Below are experts of layer 8 (counted from 0) of a mixture-of-experts language model. Rows are named router (the router's row for the expert), gate (a neuron's input weights, with its number), up (a neuron's input weights, with its number), down (a neuron's output weights, with its number) and show model dimensions 128-255. Each number is 500 + 50 x the weight over its row's rms, rounded and kept within 0 to 999. Numbers have three digits each.
Before each expert's rows: "raises" lists some tokens whose logits its average output raises strongly, later layers aside; "gets" lists some tokens that make up at least twice as much of what it gets as of all text. This comes from a sample of Wikipedia text that the model never trained on. Tokens count by the router's weight.

# expert 22
raises: "£", "2", "urg", "umb", "rom", "1"
gets: " ", " f", " b", " c", " m", " con"
router:491542551421447404535549590593486543401428515433483404454478545458459458484492495479519581605545561423505496530554494509544488475465515543468491481490508494561479571438472446490438527511392473586589529485463506434510531565523480540564501458477488519447598464444473415529500462442479511501508504480615544514442485491506501483565419425540500502533506565446547454532431590403541515573456
gate0:580542456539468456491468423505484514403484455476481515537450473529516504452430621502543513547503500461465515553458479452541407490464584516457581483590448481568432466519509506469508447499488520598523474448471462559472516594521524437492473492522498418433439475547498533495520509507572556523543477504642516409528524437416444495458521473481433550511539497505504418497531481521502515411593
up0:611550497448498462485500473488543417459525475502495491549585405433569486518464492568520487516412551404526508534458482532513541491469470526483506491526400507444481436558485489415543452511526482486447373442510627404539442522551557618498512426583506494399522401571427495514504566478476489570561430478506493454483478547497457446475425484476610558461432463433527492526456535492581523469533
down0:467508534536432513474564528490478489571521508527476573544553604538490514478541445485516546586466360563523557540613482446475445446488488609588535539413529447494537448405443378432492530447556547438494485477469426523550534478458421470465416476402451437538452544488500495469473494560468402480426600504572407406464509523483514614520545450473451527578494510512543493449507567548447614515480
gate1:490468455585550522454586517417511494476482434415481451543497423537510540500518521515515494602465583520533523567529547607519580447507422569425562536556476443567538430508502367591464511446521506479465480483508442476518427527529584474396578504454464502483554508503508411563552517489506491515490467412458518449470473490537453449529501525381472475510525464550453468512559469472551481485435
up1:561492506549482573440503367489524501504584359447554478503511576557496498469507482527461551446485550480403547430502447548596524496532528536540545441516553576467463530568499519506481528535516549470545556464486547468438615521390565458487399504525511459517461530506545532538462550533532485475473557484547451527527484418557514487423570510512516440446492518560519621464474593453452513553511
down1:413467545524603492558569435484453544467393504412460510562501420530488523527581532513394488492548610604466487551543489488486416538516512453490407473500518535545481535554535528447556502430516507493455451565441477630443528507553588533532413364460521475500473479571498518562448432472440396435517541473408526466513489484566471523483355548514483563486451490554571363518478498552488471510484
gate2:434469444575486510518541479485514499480509518525471502476547504473557506464510468533489442484425425483604564481436474479529469547542549476573449555447429527543528600467367466510433515475495463581623462515507438470525514488489501529507459514503454534509545389457499449478474421493535455498416473470400479605538557477548528482479487463478601477461426458470533569489508600490532519502575
up2:561531506394446507511518527477542521536501402514461482539450551455466543446408436537602531478498550539482502464486533455504418484520453576519519425564516371529506441508593490565498474492518532532437501463432524484454523532510549444415485568539508479445417527550564453537582445580579565487471533485499479429533491522431421490432541433509541503494418557498570520494495561531516544394409
down2:479499526475491475596475535513459482525524427460528529487575493502485513512494628545520541488447521544512460486494496633473554493511449501501482505414442483542518469393520541463603463488557564456606476474528467505436437464615545597444468475539493377478508572475502498475498554549537598498518546533487477576565542515481487554396484516591470469467470507517531521436523465449498432413498
gate3:531484515516499410475493518504459578460407529458513507520509468500518461473514577543470508476478559485562473582537584547461485462539540500499395462475452597577508497427500482480513475520522515562532494408458522529514499449535497560463538576510529440497462438519437550447578529450513423463445406487570425464496476491541539426502492482425511506490544492527545530495538540493588393521497
up3:588488484585476407449489519535538488524543613538514425511550493494486451515422515552509493495551467505515509407572538459628420484456491524442461507534523435512557561544485559403467506518548516449480502503568502512469395464503499518557490485490497578505438465476588467487520500456485467523492490537527457487497520422472482445560500499537488514436460486449469535496409531573498529519552
down3:504535433480560503544488482545467531477615517554462599517471544484477498554466514472496497506447426471531472489469514569520624444473456506541508562482461566587495570470464501443529595427455490500605562482449511497589461520452492529386511550490436539503506455570501510418473575498509602497506503483485526467455466506443509481386537515491622533531554512496437455453466463434449497494423
gate4:432560442476458486548549489504511521510555464460524532442415576540449454478454453456621451540563530464463459547559513473529448440547568483472495452420616522432542506483559527510433563593469461518506451542470461522485487463485521522565526481427413488536499468494589458525529538530448565494513570571552441596459502525520467537530466580471530479513476538430485397484499552514497566409556
up4:537477499538485518568633453478565477515485483445579429479472526510506443459423544475524521575524491517435418542566504530515480487526587477497502481443580549463473498502525424471414507640433520562545465450480421498541482524498483510542583521439466507490502458430534479567516537482523612563497552494500541576405454520390459532543505529498551510473520539510478508441498550527498584409538
down4:452601572402524468534456507659480441537486519407443468495517469437552563434475446540416475463534539526557502466512488479517485417412555474488546491498491504439487388428521506487515438523446565570510510460487544429604627513637491500521448509457462506548530581551554522492519463454581492508547599476536521492544510477529539493453499447519483463516551471545513547476511489531505509463540
gate5:567429435523526437471549549520510503466527502593510529498528517503540571372536603447545526493550456434407508468459480527492435441496447455512541512589543582567499468518441489571435531587492548537584457442652477542545481461451472476547514593506426492567541440602515480503459475496611570485492485441569471420515522495441555450518470567472545569507541512518521490605550460431521501510576
up5:467435533607517506472607500498556523454460506524527553502504561536570560532488463483442475433534468478462392508467378540600513518529474437550551498542550465542503532491436425545487474592441556555513554544566506532555534466447442484547489438511401538481511385482505542524443516526615545415406473492536578482563538606506540460461501571493545510430529498548516501598459587469496475538531
down5:469545458519505423506497548480472424583536501448441456563538418476543494385578463449599441528532583600413461464522407483483468410474477591524491522541523516468579536473374510530445545562517498575456492460525485484573475533556535513532476556466399547617499533455479406598502540495500460508522551498506527476505512447510467546507493490468518468553481467461442527531447473500512445594588
gate6:546488484565428522438528508587445466408530489492460498555497472481551517471537559547538450621562502483538542512449529464495520508501485474547492482536441501477523506551547552405559465524537549408521475452474475524481518428533529526581440459521456470531422476570556558361575471511520486611470478465468573536453485528561530475559508489458512522387475544516488359493462483455497489538549
up6:505421572499509508577450476496519575492480497466538532529461480512452474489276508540502561445560470420557446560529440415519461496497447541457416542540556544456533518490523447436500423491525514608478526568535476512472531495531485440400486477549464522521517527466571502556465532490457525490494489496608489406499514541487476547463540591430454546528513518539604556521539511531527422478545
down6:420492527479544478518438537629442496476475458444542523446476420585528488524518471540481527442456549465435481565545501433464468448532444528483529531694403446458459477485437500463503549432518563490556553481434528513494628445551459499542490590483470361479545422483538450486451507506481455432434445459470568434497519482597469525570480457434505477468509566486513513507494573463419440491578
gate7:540492440533454511439547485454562450509660541550451401547482478580452527462515424440496486479430580446458463434546486459503524490491465520472491489531471430536475421515555572400469542482449508475554509601586452476523475520484492542434463545518550351463489454499532495474504467485362608484477429485488603465569521561523467468454447530402489559476516587522493487545490516431453429544428
up7:564511493529478563558411599486425510547537439516506484450545460473540513498503476465548500529462469423516497478547482484513540510497464385406542538491523546527564476557530421421552445522595497427475471560547476434540448515544421483517570531552530437580450506479458503546511494483497532453562486454511493396452489594445471428502495448557558496617535595483500491453541409468417584567476
down7:404547568550436584567508495481569440477456466534449479507485467518426438453447522509592477595474490515458495375442499473515439482526478471498478406612467421503496419434594437450533574528484558485602541379553492471443545486518502519545388595433517349521581631476475521499507452468524510534489479486544530413554482537471435490485439515479560543581504504399464468559519470532483559526475
gate8:454482399559438537465525485527497536417519414553479504476490480588549501513566486507503453472540499466478579508425438418565479479459414554415491537500487516515471399521556563545488438524467558506485532604456494434491428409479503376479525439487382559472470529506553560508542478560486476501534522432550387513511615476462399467429493577481533538509429530588506540611537491478492514456553
up8:466445367478439498434433475522415557477398557483433486469512546503549514528401497508527540578442436461511568513539478519551526515503472491449490519522497481511526463511516443510445520579502496489504512595451485449432439502471532504487469522475414493510411553509541491546483587469603585494524585486515460516483543504514429425584554492557487509486541408505512447495523412561536432556466
down8:478476464408508465482600381509495490523459507517570505487506508463458473484550590514503496494546535464426505509458515509514507513490554443477531428534517458583433421589537501485503447529517472513531429525517472470500490489414540525455472403429639519439434532429525495510477551471534459480532439624499528594435502476470542468533552518545536521559531582544414557460512564471499443513622
gate9:472542513477431504512484418436551502523465490540469448554616546452555518410400447486572498486503604462531459556471484540422571505489582508515547457523506470535452435476457475459475552478487510484462538505409484445502538443495487478388495479502518413518440543562572500401590469534491527457463461495532446460538584513478513489505521495387528562505535481441492537531533564465548489531417
up9:409445499490532434558443522496556494491529459553480637515439537489529500525459510619427498536462453492426363501482477429499485463480540464432548505531508540525514491541531464461485537544493490528561539506618507492522483547529463504398419426577467472544526488511578521533571575434464549507486490529545625461574578571558498482528373483524526467532511506499460559443533511495525455500451
down9:552547507572487434446410548453544489616536514496459458474541552474496508461562494454543516566447562481644514542509402557461503501425502529640461528421465432488499525507518473526484487481549502554500493537439481527512457585502455548465516499547496559507511578510410534498454542537463523489557516576417589468544496472533515462556613524526444561441489449464462487526430505611489488502575
gate10:518536535412521495492462435619437471556437514546433417520479477453567549513457490429513505475552506455564430441520482569503570550555506450517589486452460410563522485400511543518515493527487522457544549550542454500475558393527524439481495376642435502371552524459445428469491586493480434528509504469429538554464485494483494465420456524513439525458463449434493494468544505549548513424527
up10:520440560517451568520537516442455432508485424542483586467483540533550402487524586568589512479485551474445478504527602445412487584463527441510469540540454452494417541563379434502418522546457498547522549470521440558439498408523414587423468486396522479514540485465502468485482463498591559495524484552597575446491559489556485444481461554473574538578566428576500511431499491442517551519449
down10:461470532582562385528542518561606565475495453511533561539565617510477601410534541559469450533519541546521505486526455542466545469430485488482536452541475620431521466485446467554553505542467525512478425448487521508583497489506607517471435509397507482566532566530448467476495493455522511454548483476556446470442479509555453493510540541501563527516550544547369461450513561518524381566547
gate11:569610475485544457407607492585439531519554510546417538511490476549635585548439489491503545536421426590521559472583487486596516503489527515555424478526404554504477559520485578411491464405480521410481548424499553610470604453529517441520478514519474585478483562550518556496552423404544493544533422472507540485488550469451427583486447507551541394484444480442506513516520589566536543577482
up11:515451517486437469524539494535484500603558514554552509440437492539463477524492514427493577413514604372586503438434506582561545491567466503448497493540456510456470507495604500578467531468499489512452543511540444436480468518399427459447480550461451440518488577434461398498480454616456525477557597453508420491493373562504396500478488473459431557519483432516451484525563520461465512462430
down11:533511450464461422539487458575528512505456507508454469419425533509597506464514479597489441444437474569558493493519497592545525602513446455541494525501558403542501537429473435533455601462446574583499524515497460470441483504382554440554418556439523458361507396583508588527446482472449533561517493487572471495472551429497474525478510497594460487485514459556475494455549542489626546427407
gate12:362481457506466524548479545507482539495499542470568494541510473585474461448557589543432558410509571571487516473634478497488573489609506511555474418389509509469411510489481550586588447554460478558558505429486425618498443518450492496522418527462426498479555399396536513447557527444463514503329509505445464616513512525567538521637547478478510440546492557487452516486557507526522470568518
up12:515455518396513506443537457452455548531594477493544578436432470554469518466484519437453481556482461458437485589436490472466570474571367470447477460489447521504481509400600417457434517540416512470572545430494551527562436567536577513542457464422426442396536542532520496521537565479465542530556548476548572565556502472524458461536545461542506496407420436515564494572502481404448476427505
down12:638593456567510483519480512486535466540474544521520469483550540537533475400567465429471502568522498484557464471514529511537564507414558495596576472498556524579516513435478482515491530494412523445490490552592495555569459460589540506540460503539560404528500509396469465529428526565506564502506602498537468490489505563557560536540485488491537503438490493415463460492582547500582477520510
gate13:434502439520473484403446519500488565535546526429578435460502493536520474362438477522520465606434503458561563555523568527456505442445461485552507522545496461432481388479404468458497421515638527458453446509493441581484498502480547554446513534425503401436520460452484575498511496550507473430530505524562448506392445464519515555606543561419560532523460598471506450433489486512486460501557
up13:532504519497508518520438539537492447524503503562479546543443444470486433510537519484503619439508490522428508404584432463622507556498484560451476499548487583579524566414587516468466594480613515434489528485504501439515511549527467461561515476450554459572505492535471486554512508374370514571425535378455529468376553534507558512517485482379553435498436516465416520510482458549539606504436
down13:486488585539528514549400429486473543488524585505449446525488551474508454526490522596647447532491506471467470444477453420442563472483493446520493611502456469464515486528532503542495446492565497448534474470630435512568512477437547524531512454459482510480546463550472475444556493542481436523502548596520516527447534510488695582435527499522602561556521474539467518604455491438448397549513
gate14:558441578600490520466538468454486452434467460500431490515508508494504510537426505461495529511561480532450508527572614489511456429509504497484493408455588439511507518569503523464439485454531462578551615531498571524480483651529588555427593602486505428500523531521501515485575455451551572517492418565513526464484563495576636446585491545498495458521540508555416473458500507487419457515615
up14:474556363419517482546436508499537545521540503564591533499523389560531483503544534543446512425486448467557540523528402455488478491504484473564439528462565602492527458498509501586540504551503480514456404451535457468458445426413467403562477429507431602570524470478496510583376528567475483486439525456533409517515475510455394501511510492458448505511479534471531562592561536494509591529436
down14:520576517617446495524503571355593463536566520510500599473431514494498560541530425457500440467533492519527486512537606517571465598478475400421517500427421491547406524570529497449501447509595505537548512582462549489481443497537466523461579491520575533482517459401511487477578417460474548508514504425529534534491543531523504405555558471507474414450512483464453484503438452609480502528506
gate15:491455498407566445444522550474536492458479488510641571469630458442481526494517513529471573520542476473558470465547533545488459591531466478409494449466430533572444484414484445565471543487491476518596544426452560478524603487504579464522615465538462570597544507497428571452389485488455450573492475478432434575514528580498563620481523489498511499518451511461579509573482520575568505519416
up15:427504392463530467507551488437503417459461487534644493500582495392487490554507595488437527522572498455483402460490444497565593570478457476456490493425456542492543475503499556494456480471537535431561582507569541530619540524560488421489519558514429550504578390526397546475503513438443545593634472472484448487509534546474570459562522565497453547445560479556463559536508552470379494474434
down15:513538615476588437463512453555600554518621440535474487441520476504601480386565465491444459513509493518540522575466490488548493481501450502483527483479461466563518490487498598465422471496448499530523505496459599489436528477523440507479515421353614505476496519480428484453465516499504460533541395440499460526510498444486426491435457393556431520436532502463502557458498535507571571545506
gate16:486558416488463432531499431542580469524563526431493500542538432471483472428470536525509340532462465489434486522489530615451579478519488389438437562495471516550443483494649497485506395506564417488529530567447438523556489467518526465430419432472530494504466440529469454518460562460444532516568462630474442452482541410492514541507471492546543515464404517486452449483481482493516409528535
up16:559472517478570395546491379641496594533422524531444440426530486468500473436470591547572552568441568525615486576461477536480430470466570508473483508530463549500526493504546439550501475529551523438492452511488436557568532512516504525532463558454589494451442509500468495503518558526439594481444485540512560351423459506383461571536410495448487518436527580483538463448527615508468529537539
down16:501566531479476430518492557478477492534559524546434586474586522475442533490523493421559516527506505487509609482511517438505433575541480569526508421539539498467561487513498401506472528474456610515603529577471402534448469524517529476493582558540463460456484522597514499581540530476435503542445452446527515546426516494490520512585493453517563427593649501513440534557460513493371441538488